Below are experts of layer 5 (counted from 0) of a mixture-of-experts language model. Rows are named router (the router's row for the expert), up (a neuron's input weights, with its number), down (a neuron's output weights, with its number) and show model dimensions 144-191. Each number is 50 + 15 x the weight over its row's rms, rounded and kept within 0 to 99.
After each expert's rows: a language model's description of what the expert responds to; "comes before" lists some tokens at least twice as common just after its tokens as in all text. This comes from a sample of Wikipedia text that the model never trained on. Tokens count by the router's weight.

# expert 30
router:46 47 54 84 56 56 72 43 22 30 56 33 35 31 38 59 65 32 41 32 30 71 41 34 35 51 63 56 27 54 56 50 39 43 55 29 32 64 86 69 15 39 60 43 33 24 73 26
up0:36 58 55 77 74 45 65 43 45 63 54 40 60 44 55 67 60 81 48 42 39 35 41 24 73 55 33 61 33 27 70 29 66 51 68 29 50 59 34 46 66 39 48 17 76 45 51 38
down0:40 57 61 87 60 45 55 46 60 51 39 39 77 45 42 44 49 48 35 43 55 34 75 39 41 41 42 50 74 30 73 38 24 70 32 43 53 83 47 34 65 51 41 64 33 74 56 46
Quantity and degree words
comes before: " to", " of", ".", " in", " and", " than"

# expert 36
router:40 34 46 50 39 67 52 56 48 51 66 30 64 70 40 36 38 47 57 57 43 38 26 50 40 51 61 47 31 61 48 56 38 54 40 44 40 52 45 30 31 33 63 69 56 91 62 28
up0:63 58 26 32 54 42 59 21 67 56 56 56 59 67 37 69 49 42 38 71 53 87 49 54 25 42 60 37 89 48 42 71 48 33 48 35 27 38 41 60 45 61 52 48 79 58 55 45
down0:28 45 40 27 34 43 61 60 32 57 45 65 59 51 68 47 55 69 53 47 56 36 43 81 62 37 60 52 42 60 81 60 43 63 46 43 60 73 53 44 57 30 36 40 50 48 54 56
Place name endings
comes before: ",", ".", " and", "'s", " in", " ("

# expert 4
router:45 54 31 58 49 74 43 46 44 68 83 23 44 60 30 33 53 28 64 59 50 75 71 59 55 33 27 49 70 35 29 39 57 62 24 52 56 36 74 62 21 38 29 34 61 49 46 39
up0:64 47 80 30 49 64 22 43 44 44 66 50 20 51 23 43 57 32 20 25 29 61 41 23 52 36 39 63 66 52 40 68 58 26 35 82 63 28 61 35 65 46 66 60 28 52 31 66
down0:27 46 77 62 46 73 50 70 43 65 58 50 28 23 58 74 54 43 46 55 74 23 65 50 55 72 18 59 44 58 57 50 60 36 40 41 45 50 65 42 77 38 65 26 38 36 62 57
Table header row ends
comes before: "\n", "|", " ", " 0", "|---|---|---|---|---|", "|---|---|---|---|---|---|"

# expert 15
router:62 51 60 49 27 63 58 37 35 33 43 52 76 51 36 19 44 49 78 48 87 65 78 40 52 36 63 85 45 55 67 75 57 64 41 38 52 43 36 49 36 51 46 34 48 45 26 33
up0:42 34 76 47 54 47 61 37 31 32 58 62 64 48 41 34 77 45 32 32 41 32 49 48 48 30 42 75 73 63 33 65 31 49 42 50 49 64 48 35 36 55 40 64 62 45 32 60
down0:38 29 58 56 58 46 56 52 58 17 50 35 56 38 57 66 44 64 71 33 46 51 50 53 32 61 58 44 48 59 39 49 76 59 73 62 45 22 39 38 18 20 47 39 26 62 66 57
Event verbs and adverbs
comes before: ".", " in", " to", " as", " by", " with"

# expert 47
router:44 61 26 76 56 64 31 68 47 44 20 25 69 46 38 60 45 32 67 33 36 67 72 58 34 29 23 27 32 31 40 59 77 35 46 42 84 65 23 45 48 41 31 73 67 44 38 50
up0:54 53 62 68 31 59 62 53 40 20 53 35 52 56 35 67 47 61 22 75 54 69 73 49 55 78 46 77 69 54 47 57 40 87 67 39 52 54 44 46 47 55 19 64 61 30 66 62
down0:49 61 58 36 53 69 51 31 45 65 40 37 60 68 48 37 48 71 57 65 59 60 38 48 46 62 50 49 49 47 58 31 54 53 57 52 80 39 25 73 42 42 64 54 53 54 55 41
Election and census figures
comes before: " |", ".", "|", " Party", "%", "'s"

# expert 21
router:72 17 59 63 35 55 73 53 55 43 41 37 68 44 67 28 38 77 56 45 30 45 62 56 44 49 69 54 34 41 35 48 30 30 48 57 40 35 67 56 41 60 44 61 58 67 27 50
up0:45 43 30 50 22 49 45 56 35 53 40 22 29 61 36 39 39 32 29 50 33 66 45 60 27 17 67 35 25 51 50 29 53 33 63 28 53 41 54 53 54 58 63 44 37 60 71 32
down0:35 49 64 55 68 35 30 58 51 35 59 27 54 42 32 46 36 45 55 38 31 66 39 58 47 42 30 46 46 41 62 64 75 34 48 39 38 71 57 58 56 48 36 42 65 40 40 48
Numbers in scores
comes before: "–", " |", ".", "th", "°", " m"

# expert 18
router:41 81 36 71 27 74 61 70 51 56 51 41 44 66 73 53 61 35 49 51 47 39 46 43 58 27 53 47 12 72 84 59 81 58 46 46 25 29 48 41 59 62 63 56 42 63 46 65
up0:60 35 59 50 36 59 66 34 44 43 55 45 66 53 35 65 63 42 73 51 42 70 62 43 53 62 29 36 69 63 50 65 43 63 50 29 42 53 87 75 41 38 49 46 63 47 78 66
down0:51 31 38 48 69 11 64 52 59 71 49 63 47 27 36 69 85 46 60 73 42 60 45 46 51 48 64 30 65 48 48 53 33 34 61 35 51 51 51 59 39 29 68 27 46 62 44 42
Plural and place nouns
comes before: ".", ",", " of", " and", " in", " were"

# expert 49
router:63 46 48 30 64 67 52 53 70 50 35 40 70 50 48 28 42 42 40 54 33 46 29 71 62 58 48 40 53 50 40 63 57 50 60 61 24 51 15 26 54 53 67 56 57 66 51 35
up0:32 55 52 54 77 53 43 77 62 43 52 59 64 60 42 57 42 37 68 52 47 42 38 50 45 40 53 60 46 62 55 50 41 28 60 28 69 64 73 48 55 68 56 67 64 72 52 31
down0:38 36 35 59 57 69 34 66 63 70 52 47 60 55 19 58 41 52 48 34 38 49 61 35 45 64 35 60 34 37 76 41 44 60 32 19 51 77 50 61 46 64 70 46 36 54 71 61
Organization name parts
comes before: ",", " (", "'s", " and", " =", " League"

# expert 23
router:32 28 72 39 77 59 37 38 49 67 67 50 37 62 39 63 67 49 26 36 42 38 34 56 30 74 49 64 41 36 53 61 16 52 43 21 53 67 68 55 66 48 35 42 55 39 37 66
up0:61 56 40 51 69 56 54 43 51 53 48 69 48 51 42 42 64 35 33 62 60 56 41 80 39 42 63 63 50 57 71 65 36 57 65 57 52 51 72 85 61 79 53 54 33 28 54 58
down0:70 69 34 37 51 63 49 63 63 46 50 77 55 50 45 40 58 58 44 72 67 60 69 63 65 55 56 47 45 33 54 57 44 42 54 71 57 40 42 57 80 51 37 54 38 64 50 55
Possessives and awards
comes before: " |", "|", ";", " (", " –", " Award"

# expert 42
router:77 61 37 51 43 25 54 50 21 39 53 65 57 55 62 49 36 42 42 39 39 41 64 64 32 48 70 62 28 53 70 51 70 36 66 61 63 42 44 73 27 41 56 39 35 59 54 72
up0:64 29 32 49 47 36 62 74 49 46 69 25 54 26 35 45 25 17 36 75 66 57 64 52 59 39 19 77 54 58 80 25 34 47 60 74 38 45 46 44 57 56 65 54 52 58 69 35
down0:55 58 67 46 54 54 36 51 38 65 56 41 59 65 20 35 52 68 62 68 59 27 21 40 43 44 50 35 48 57 53 33 48 24 37 52 17 73 46 31 53 54 40 76 69 76 48 46
Abstract concept nouns
comes before: ",", ".", " was", " is", " and", "'s"

# expert 7
router:36 68 30 69 24 47 53 34 62 70 58 49 62 59 38 77 71 43 43 35 55 58 36 69 66 34 23 66 34 77 34 57 75 56 38 41 70 57 73 12 55 30 28 26 62 52 56 69
up0:52 49 66 15 79 64 36 62 56 45 57 26 52 34 51 18 32 58 80 64 58 55 78 47 67 70 48 41 43 32 56 38 34 69 55 28 41 63 27 52 68 65 46 35 59 44 58 71
down0:58 45 65 52 28 32 39 45 60 74 64 24 37 49 53 29 38 40 60 74 51 33 44 33 56 36 28 59 33 68 29 61 52 38 37 68 42 59 66 53 57 63 45 35 43 42 29 27
Line breaks in infoboxes
comes before: "-", "\n", " (", "–", "The", " -"

# expert 58
router:72 50 47 39 60 71 82 64 68 37 27 59 58 67 46 53 29 33 40 42 74 34 75 44 55 45 27 75 53 71 50 62 40 28 61 32 59 57 40 46 36 33 58 46 50 42 75 38
up0:64 20 40 67 24 76 20 48 39 46 44 62 47 58 35 25 59 60 48 62 54 50 65 42 55 63 63 73 65 25 36 53 73 50 74 66 28 53 23 43 27 42 48 70 62 75 46 75
down0:44 43 53 49 69 29 35 61 74 54 39 57 41 65 53 51 50 40 58 55 73 57 62 25 48 46 36 82 67 63 22 28 44 53 38 47 56 65 48 55 64 60 71 63 46 12 50 61
Plot narration clause links
comes before: " the", " a", " not", " be", " was", " his"

# expert 29
router:31 38 62 60 33 57 65 43 46 58 53 56 64 50 63 44 56 68 55 62 27 47 53 47 45 33 80 55 77 35 36 56 36 60 35 34 26 56 43 50 46 51 63 63 41 38 33 51
up0:50 48 66 59 66 37 27 33 33 69 37 77 19 57 73 39 33 60 53 79 75 55 30 54 53 24 34 35 64 38 71 52 25 51 72 31 51 45 58 61 27 54 42 53 68 58 28 47
down0:71 30 65 64 50 51 32 49 36 36 75 59 48 49 70 69 37 59 53 72 16 54 68 50 56 38 68 45 69 32 48 34 41 63 75 28 33 27 63 51 34 43 25 83 42 38 77 67
Day numbers in dates
comes before: ",", " |", "th", " September", " March", " January"

# expert 34
router:52 44 36 37 43 44 46 46 40 72 49 64 64 62 48 45 47 59 31 74 66 39 54 50 61 55 25 49 43 33 51 76 70 37 55 32 60 69 46 29 58 51 27 51 62 58 41 40
up0:39 59 62 47 62 40 57 53 63 64 60 51 53 34 44 50 61 57 36 70 45 50 54 52 37 64 77 43 55 38 64 66 49 68 26 47 60 63 40 30 72 70 45 49 66 39 50 59
down0:50 50 40 79 26 59 55 41 70 43 74 58 40 45 72 73 69 34 66 45 78 42 50 30 56 28 51 24 32 65 49 39 37 42 59 45 45 43 59 48 86 51 87 44 32 49 64 63
Racing and transfer tables
comes before: " the", " a", " .", " his", " USA", " \\"

# expert 45
router:33 47 59 70 47 84 37 55 34 53 34 30 80 63 44 43 62 26 35 75 74 58 39 70 50 36 41 47 64 44 63 33 23 60 62 37 45 28 70 52 33 48 33 21 28 37 45 36
up0:73 54 67 19 59 48 53 22 38 68 26 59 71 21 66 21 34 55 34 34 67 35 38 59 55 73 58 07 45 51 61 65 39 57 35 61 39 50 75 46 39 60 68 35 68 54 50 36
down0:49 28 22 34 53 50 54 62 53 41 38 52 56 47 32 79 47 60 63 63 33 22 56 56 44 22 55 33 45 59 49 62 40 41 52 62 43 23 55 69 80 54 56 43 65 89 59 54
Commas and table cells
comes before: "\n", " ", " |", "|", " 2", " he"

# expert 1
router:43 55 70 42 56 52 66 74 28 35 51 64 54 64 49 58 50 59 52 71 59 37 65 45 30 49 29 32 80 33 63 51 40 62 53 56 52 51 38 69 35 75 52 58 72 65 51 49
up0:07 56 78 67 63 46 54 37 51 41 38 59 35 50 64 31 44 64 52 53 45 57 61 66 65 52 34 68 57 35 46 34 51 60 43 25 68 63 43 43 62 64 67 06 31 71 71 42
down0:37 44 43 59 44 30 63 55 44 58 75 59 33 76 47 39 64 64 60 63 72 57 59 67 47 59 30 52 32 32 54 63 53 66 55 61 56 36 46 44 28 40 48 56 50 57 21 55
Capital initials
comes before: ".", "%", ".,", "'", "_{", "X"

# expert 39
router:52 50 50 53 53 71 24 64 68 74 30 64 49 56 45 41 36 72 54 55 37 78 23 39 51 27 39 44 46 35 44 80 36 37 35 78 53 54 40 59 61 72 50 69 71 51 31 40
up0:35 53 24 79 65 47 47 23 57 57 53 61 27 47 31 61 68 45 70 75 38 38 46 44 81 34 53 47 34 77 30 80 32 52 36 31 49 42 64 69 90 68 42 59 32 88 30 34
down0:51 22 66 57 51 44 54 58 31 44 65 37 57 63 56 52 43 51 71 50 27 45 54 53 36 99 78 27 54 46 68 75 67 76 38 61 44 61 40 39 24 56 62 46 39 35 78 50
Inside parentheses
comes before: ")", "),", ").", ");", "):", "–"